From a checkpoint of a small mixture-of-experts model trained on Wikipedia.
Size: 17 layers, vocabulary 3433, 41.9M parameters.
Experts: 64 experts in each of 16 layers, 32 SwiGLU neurons an expert, a sigmoid router, a shared expert of 192 neurons.
Training: a variant of SOAP for the experts, 8054 steps.
Below are experts of layer 2 (counted from 0) of a mixture-of-experts language model. Rows are named router (the router's row for the expert), down (a neuron's output weights, with its number) and show model dimensions 160-319. Each number is 128 + 24 x the weight over its row's rms, rounded and kept within 0 to 255.
After each expert's rows: "raises" lists some tokens whose logits its average output raises strongly, later layers aside. This comes from a sample of Wikipedia text that the model never trained on.

# expert 53
router [129 132 125 108 139 149 163 132 144  94 125  93 126  92 148 117 144 128 135 106  73 148 106 108 138 140 144 109 150 181 145 128 121 148 156 126 138 149 105  95  61  89  98  99 147 130 165 122 115 130 101 127 123 128 138 124 124 128 105 106  90 150 125 114  89 127 156 165 119  95  96 127 176 192 100  95 123 154  91 128 160 134 147 100 137 120 166 111  96 106 116  99 145 152 163 106 134 146 123  90 131  92 130 115 167 118 152 133 165 119 116 121  94  91 108 124 107 131 121 116 163  94 138 116 142 148 111 108 146 109 128 127 120 137 143  91 146 149 137 125 132 128 121 139 172 164 118 124 146 146 147  91 125 129 135 105 164 132 157 122]
down0 [103 120 127 133 112 126 136 123  84 119 106 109 131 159 123 151 167 133 125 109 112 124 124 138 140 132 120 109 117 131 162  98 125 115 141  92 134 100 150  63 165 107 145 160 110 124 139 136 166 132 110 171 123 141 165 121 103 166 142  83 144 152  91 168  84 128  90 116 127 100 156 145 129 127 140 117 141 136 109 138 170 182 120 121 118 144 100 126 154  83 115 116 149 126 116 108  96 159 137 157 128 115 140 113 116 137  86  97 126 134 150  97 100  99 112 103 109 102 158 166 149  98 140 111 120 147 132 145 128 102 139 146 128 117  85 102 142 137  99 141 134 109 156 139  90 121 134 118 139 141 100 175 147  70 166  99 112 146 122 118]
raises: "ivate", "ince", "inc", "ison", "ed", "int"

# expert 12
router [129 128 122 132 137 154  89 121 145 135 130  80  96 152 113 116 117 120 122 131 123 155 146 112 135 126 149 100 187 190 152 124 196 169 151 175 116  97 141 127 105  87 125 137 147 127 118 117 109 121 125  94 141 111  81 152 110 155 149 140 174 133 139 106 148  95 102 171 121 136 129 100 137 139 125 109 118 137 103 148 117 142 114 149 175 151 114 170 126 124  94 100 142 158 121 102 139 176 125 108 135 129 123 148 121 142 114 126 134 108 133 133 187 135 123 151 126 105 121 151 129 137 125 114 104 175  78 115 168 149 134 111 144 149 155 189 160 123 102 132 133 148 143 120 126 112 164 157  93 133 137 158 112 132 117 146  94 111 135 145]
down0 [168 112 119 143 122 119 108 139 193  94 144  70 164 142 119 153 141 146 112 137 155 110 145  86 159 139 107 154  65 150 139  81 137 160 146  74 123 120 130 139 115 137 178 105  80 115 124 135  55 130 110  95 162 131 113 136 126 115 117 104 123 177 132 143 118 124 124 145 123 138 143 148 128 108 175 139 145 127 113  92 155 106 135  95 129 124 113 104  82 161 104 129 161 141 156 135 120 115 180 162  91 122 122 127  88 141 140 138 199 153 168 125 119 125 179 113 136 121 111 138 153 148 142 126 148 129  96 180 135 153  91 112  96 103 129 109  81 133 137 122 146 115 135  77 115 158 106 139 152 163 116 147 120 174 142 125 153 163 104 139]
raises: "2", "1", "20", "19", "100", "3"

# expert 15
router [135 107 125 126 120 127 142 147 100 109 149 148 122 101 153 134 151 138 135 123 153  50 150 107 101 110 113 161 121 105 103 145 110 171 116 120 118 112 139 116  80 151 149 125 136 136  99 121 134 153  82 107 154 137  89 180 158 132 144 127 131 102 137 142 101 136 141 119 143 117 108  98 116 102 123 159 139 118 110  91  99  96 154 142 148  91 132 118 161 178 121 162 114 156 103 107  97 134 116 138  92 124 147 109 135 113  93 161 102 143 139 131 105 171 107 104 131 140 139 130 179 111 136 110 131 145 161 117 103 134 156 137 156 145 180  98 134 106  77 147 135  68 132 143 137 100 157 129  95  93 145 177 105 148 108 150 115 126 134 151]
down0 [131 100  93 108 126 116  98 119  86  82 115 110 115 157 113 126 164 161 155 125 120 150 105 121 118  95 100 122 144 115 131 143 100  98 135 135 122  80 142 139  95 120 137 123 116 123 122 161 123 134 155 108 178 107 126 115 114 142  96 119 127 183 143 106 132 146 150 143 138 123 122 153 101 105 145  87 160 122 130 172  96 121 127 164 141 143 153 121 148 116 102 112  99 145 124 127  99 118 129 124 160 114 111 145  98 139 112 169 154 125  97  99 165 126 126 120 127 129 144 127 129 141 117 141 144 136 161 112 117 179 119 174 136 140 157 152 161 144 108 168 106 103  94 146 116 101 140 150  92 104  89 119 176 137 109 135 114 184 170  98]
raises: "er", "erv", "ert"

# expert 50
router [ 98 122 124 125 147  90  97 177  98 141 124 121 196 117 156 107 135 138  98  91 150 139 109 119  90 124 106 160 101 121 119 107  97 155 169 138 129  98 122  75 115 146 120 137 134 198 144  63 107 153 140 118 101 141 144 144 143 133  92  96  62 110 153 139  89 136 190 130  98 104 151 147  99  90 141 141  90 151 118 110 125  98 164 101 102  95 144  98 122 168 174  93 121 173 115 129 101 125 140 143 110  97 189 102 131 174 129  81 106 155 135 123  90 158 162  79 163 146 104 125 147 144 118 125 100 116 184 138  98 139 120 128 141 136 108 138 113 149 201 107 124  83  80 109 136 150 126 161 119 128 112 137 161 126 120 108 114  98 128 118]
down0 [134 143 112 118 172 138 117 124  70 126 148 132 126 142 103 198 121 123 128 145  93 143 146 126 114 151 128 122 170 126 165 154 121 141 116 162 101 141 106 114 145 152 142 153 189 119 137  83 137 140 116 135 172 138 162 127 132 112 127 186 104 121 110 117 100 153  66 125  97 109 104 113 115 121 144  92 142 110  92 152 114  94 116 122 133 139 121 146 135 103  88 139 117 104 148 145 123  75 118 100 158 126 107 129 158  87 144 153 114 124 170 124 131 105  68 106 142  98 109 104 153 135 112 134 118 141 152  99 139 135 130 108 112 118 132  90 145 133 149 176  75 142 145 154 146 153 177 135 221 139 126 105 110 140  81 134  95 129 137 157]
raises: "imal", "ilt", "raz", "ional", "ios"

# expert 44
router [131 166 133 147 139 139 116 125 128 122 101 128 134 116 118 119 124 139  94 112 111 133 151 126  91 132 140 118 159 158 143 145 152 162 143 139 107 111 142 137 112  96 151 169 117 135 137  93 109 140 139 113  98 116 108 118 135 128 143 145 146 107 115  98 172 122  77 142 122 145 114 102 141 132 116  85 141 144 105 167 125 146 112 157 153 117  96 165 124 120 122 125 129 143  85  91  99 164  99 107 135 137 121 138 147 148  99  85 133  99 129 109 181 136  99 146  95 108 142 142 128 112 164  95 109 162 101 127 171 110 127 119 135 124 160 136 146 124  66 100  98 128 154 121 138 140 201 164  97 118 132 144 107 141 125 192 133 131 146 143]
down0 [ 53 112 102 108 145 106 145 117 118 149 121 112 122 121 112 129 152 122 120  86 115 110 148 183 146 158 206 118 107 165 108 117 152 136 107 116 110 139 134 148 111 171  88 171 105 138 101 159 125 122 131 150 147 107 102 152 146 117 137 127 135 110 129 172 153 112 109 129 119 180 140  83 103 134 102 137 115  67 151 172 119  98 141 136 140  95 141 139 169 151 171  94 153 151 127 124 104 123  98 115 140 126 127  90 166  96 143 110  86 120 129 132 157 141 112 115 118 130 170 122 141 125 133 136 146 115 135 142  80 129 128 124 151 125 137  92 125 124 118 140 125 151 151 151 168 125 136 132 134 153 117 117 110 161 136 144 122 129  99 166]
raises: "2", "1", ",", "\""

# expert 35
router [133 127 136  97  97 135 154 134 117 126 143 147 120 162 152 156  90 134 115 179 167 137 127  95 140 145 133 137 134 110 102  91 113 127 128 112 141 102 116 148  83 163 140 103 145 112 111 163 136 173 103 128 134 115  98 176 124 159 123 115 122 145 133 121 130 191 130 107  79 118 139 118  87 110 109  90 114 147 137 137 114  99 136 130  98 106 110 102 136 146 163 110 149 121 102 150 116 114  80 184 106 126 109 125 137 132 145 118  87  63 155 121 118 175 140 142 152 117 168 141 104 140 149  75 136 156 166 145 168 132  99 184 106 123 103 142 173 147 129 103 134 128 131 134 135 155 110 146 123 116 128 140 134 101 110 107  98 101 163 132]
down0 [121  92 159 118 148 124 109 100 137 117 128 148 164 106  78 167 138  94  69 131 149  87 137 178 139 113 135 160 149 112 143 190 120 177 116 156 124 144 113 164 168  89 135 141 144 125 122 129 138  91 141 137 148 168  90 167 178 142  65 117 120 127 166 124 153 114 115 128 136 135 132 141 150 132 143 131 177 192 147 105 144 105 131  99 138 130 130 129 138 119 137 137  99 140 133 124 158 141 106 117 104 134  93 154 114 125 144 100 108 149 112 120 134  89  99 121 101  98 118 102 131 101 112 143 135 165  90 138 127 159 138 102 128 137  83 162 125  92 124 163  78 139 146 165 121 137  97 102  91  79 117 135 137 108 149 152 139  98 140 121]
raises: "ial", "ol", "ul", "s", "ification", "ule"

# expert 7
router [ 70 156 133  66 144 102 123 124 134 138 117 134 124 125 118 116 162  92 143 144 144 130 142 113 118 130 170 131 121 147 142 105  61 153 156 108 118  94 110 114 124 174  85 120 159 157 142 111  98  97 114 102  74 145 145 124 119 102  90 115 166 116 177 106  87 123 136 160 139 115 163 136 155 135 204 106 156 142 168 108 124 121 145  81 143 127 160 139 161 132 110 120 121 157 121 130  98 103  81 151 102 127 174  83 158 124 110 140 118 103 121 117 133 107 114 116 160 181 110 131 104 137 131 177 122  90 150 142 120 132 181  97 180  98 155 123 165 103 146 162 107 162 125 156 132  97 100 163 151 139 147 136 134 106  89 105 123  95 143 151]
down0 [132  96 138 148 155 145 113 119 104 129 138 140  92 139 128 150 136 120 134 127 146 131 106  92  99 135 136 141 106 149 146 140 151 130 141 121 135 123 127 135 104  96 115 130 116 141  79  99 124 101 138 128 114 128 155 111 129 129 133 143  99 155 129 125 171  89 166 166 130 155 118 140 116 166 109  75  87 132 118 138 100 146 160 118 105 117 191 153 134  98 101 130 143 112 113 120 108 117 127 156 116 142 119 140 121 123 105 117 147 147 142 131 153 186 157 149  98 138 180 143 157 132 127 134 122 146 132 142  69 147 148 106  93 148  91 130  96 132 116 172 143 106 123 124 172 123 148 106 130  81 155 104 138 153 167 168 121 130 126  94]
raises: " Hot", " Liberal", "oints", " char", " (aged "

# expert 28
router [110 135 159 118 112  76  76 123 143 140 145 138 130 152 106 117 136 162 153 129 128 171 104 118 133 116 168 135 122 146 115 141 105 141 156 104 161  92  75  96  98 135 102 135  96  97 154 133 111 125 119 107 147 120 150 153  92 115 136 108 141 148 160 149 124 135 113 124 133 162 128 135 101 135 108 164 102  85 131 125 117  94 117 130 159 144 150 129 103 155 141 135 123 109 125 114 162 150 136 148  94 139 109 156 109 164 130 102 120 172 116  94 173 146 133  93 132 132 129 105 105 136  96 127 170 119 101 119 157 140 166 113 188  73 167 128  78 110 153 123 168 137 104  77 114 150 132  81 149 146 146 140 131 122 116 110 111 123 148 107]
down0 [175 133 123 117 124 114 119 146 124 142  95 131 115 154 137 148 101 115 188 137 102 102 148 178  45 127 125 132 150 169 143 120 109 109 129 126 164 137 132 111 164 124 141 138  94 142 113 116  96 147 121 150 140 131 102 110 119 108 147 132 106 136 123  97 134 190 115 120  94 166 124  94 103 135  94 105 138 118 173 149  87 124  89 154 125 152 138 152 123 158 122  69 122 107 131  61 131 136 138 116 128 180 152  93  86 156 167 110 134  87 144 117 121 119 117 142 132 119 119 112 140 115 112 185 134  88 153 143 102 145 101 141 120 162 118 141 128 131 135  89 145 123 117 130 102  98 129 100 117 151 112 122 147 105 149 123 111 118 133 128]
raises: "amil", "used", "land", "ailed"

# expert 52
router [131 138  71 129 141 146 129 134 121 109 143 106 152 142  87 108 132  95 152 141 149 141 111 124 139 121 155 142 119 165 107 110 139 141 112 154 117 133 131 132 128 116 124 111  94 106 168 113 120 156 140 107 122 142 130  93  98 132 104 120 111  99  89 124 147 108 147 159 137 104 156  87 138 133 157 123 130 155 133 158 129 101  96 125 135 132 123 149 165 157 127 126 136 105 170 180 129 152 105  43 153  88 153 146  95 157 133 131 162  91 123 136 137 130  84 133 139 158 134 149 145 126 156 116 145 102 125  99  87 129 137 152 139  88  92 117 160 118 145 106 144 101  99 105 125 105 142  85  72 117 137 149 141 130 103 134 114  90 142 128]
down0 [121 145 132 170 123 106  87 148 142 117 163  81 143 111 115 112 141  96  97 106 133 141 171 156  82 106 134  95 134 140 110 109 176  79 132 129  73 162 114  88 162 141 147 148 137 121 118 144 142 165 125 149 121 104 122 108 144 128 133 159 151 185 156 120 129 141 117  86 125 174 132 131 141 116  90 128 166 139 138 159 120 117 137 201 158 114 115 130 112 109 156  65 167 142  60 107 152 147 106 118 136 158 150 114 133 120 104 144 110 151 138 129 166 164 123 150 124 132 132 133 134 153 142 165 118 147  96 120 116 154 116 102 135 129 166 147 162 118 122 155 134 139 101 101 152 160 123 167 141  86 116 117 130  92 127 106 122 117 124 147]
raises: "ing", "arm", "ar", "ion", "ine", "el"

# expert 42
router [152  55 117 169 145  96 147 123 101  91 122  77 157 200 119 127  92 124 150 111 116  69 116 104 121 108 194 135  99 118 150 126 150 176 167 145 120 114 127 172 119  87 163  74 142 133 131 155 108 138 127 176 139 119  90 138 152 140 135 101  83  90 111 140 145 131 123 138 118 137 103 135 166  86 112 148 133 127 147 141 114 108 150 115 113  92 120 122 103 170 131 144 146  98  87 128 114 150 100 171 131 139 121 113 127 150 177  99 162 133 142 143 120 192 137 133 130 129  90 115 103 108 132  76 137 125 113 119 126 118 161 118 176 119 120 107 101  96 102  98 131 133 134 127 153 108 133 106 108 128 122 140 115 115  94 146 111 120 135 183]
down0 [ 64  76 137  61  92 113 172 161 131 142 122 143 170 175 123 100 112 151  85 145 119 186 164  97 111 118 122 141 157 135 164 124 118 111 137 163 119  84 126 153 134  94 134 146 139  94 134 136  98 106 143 155 135 183 156 110 121 134 142  91 152 143 142 120 151 152 150 136 158 136 129 137 114 145 143 138 164 152 135 135 158 110 148 171 132 133 147 122 134 167 103 143 174 122 119 136 128 110 110 131 171 108 146 171 105 144 105 127 115 157 119 124 125 135 128  93 179 112 120 108  98  98 130 110 159 116 137 115 118 122 118 142 133 140 110 154 113 108 167 182 109 125 134 131 176 169 126 142  97 116 140 137 136 173 125 143 149  86 170 123]
raises: "oard", "ridge", "ranch", "ank", "ott", "order"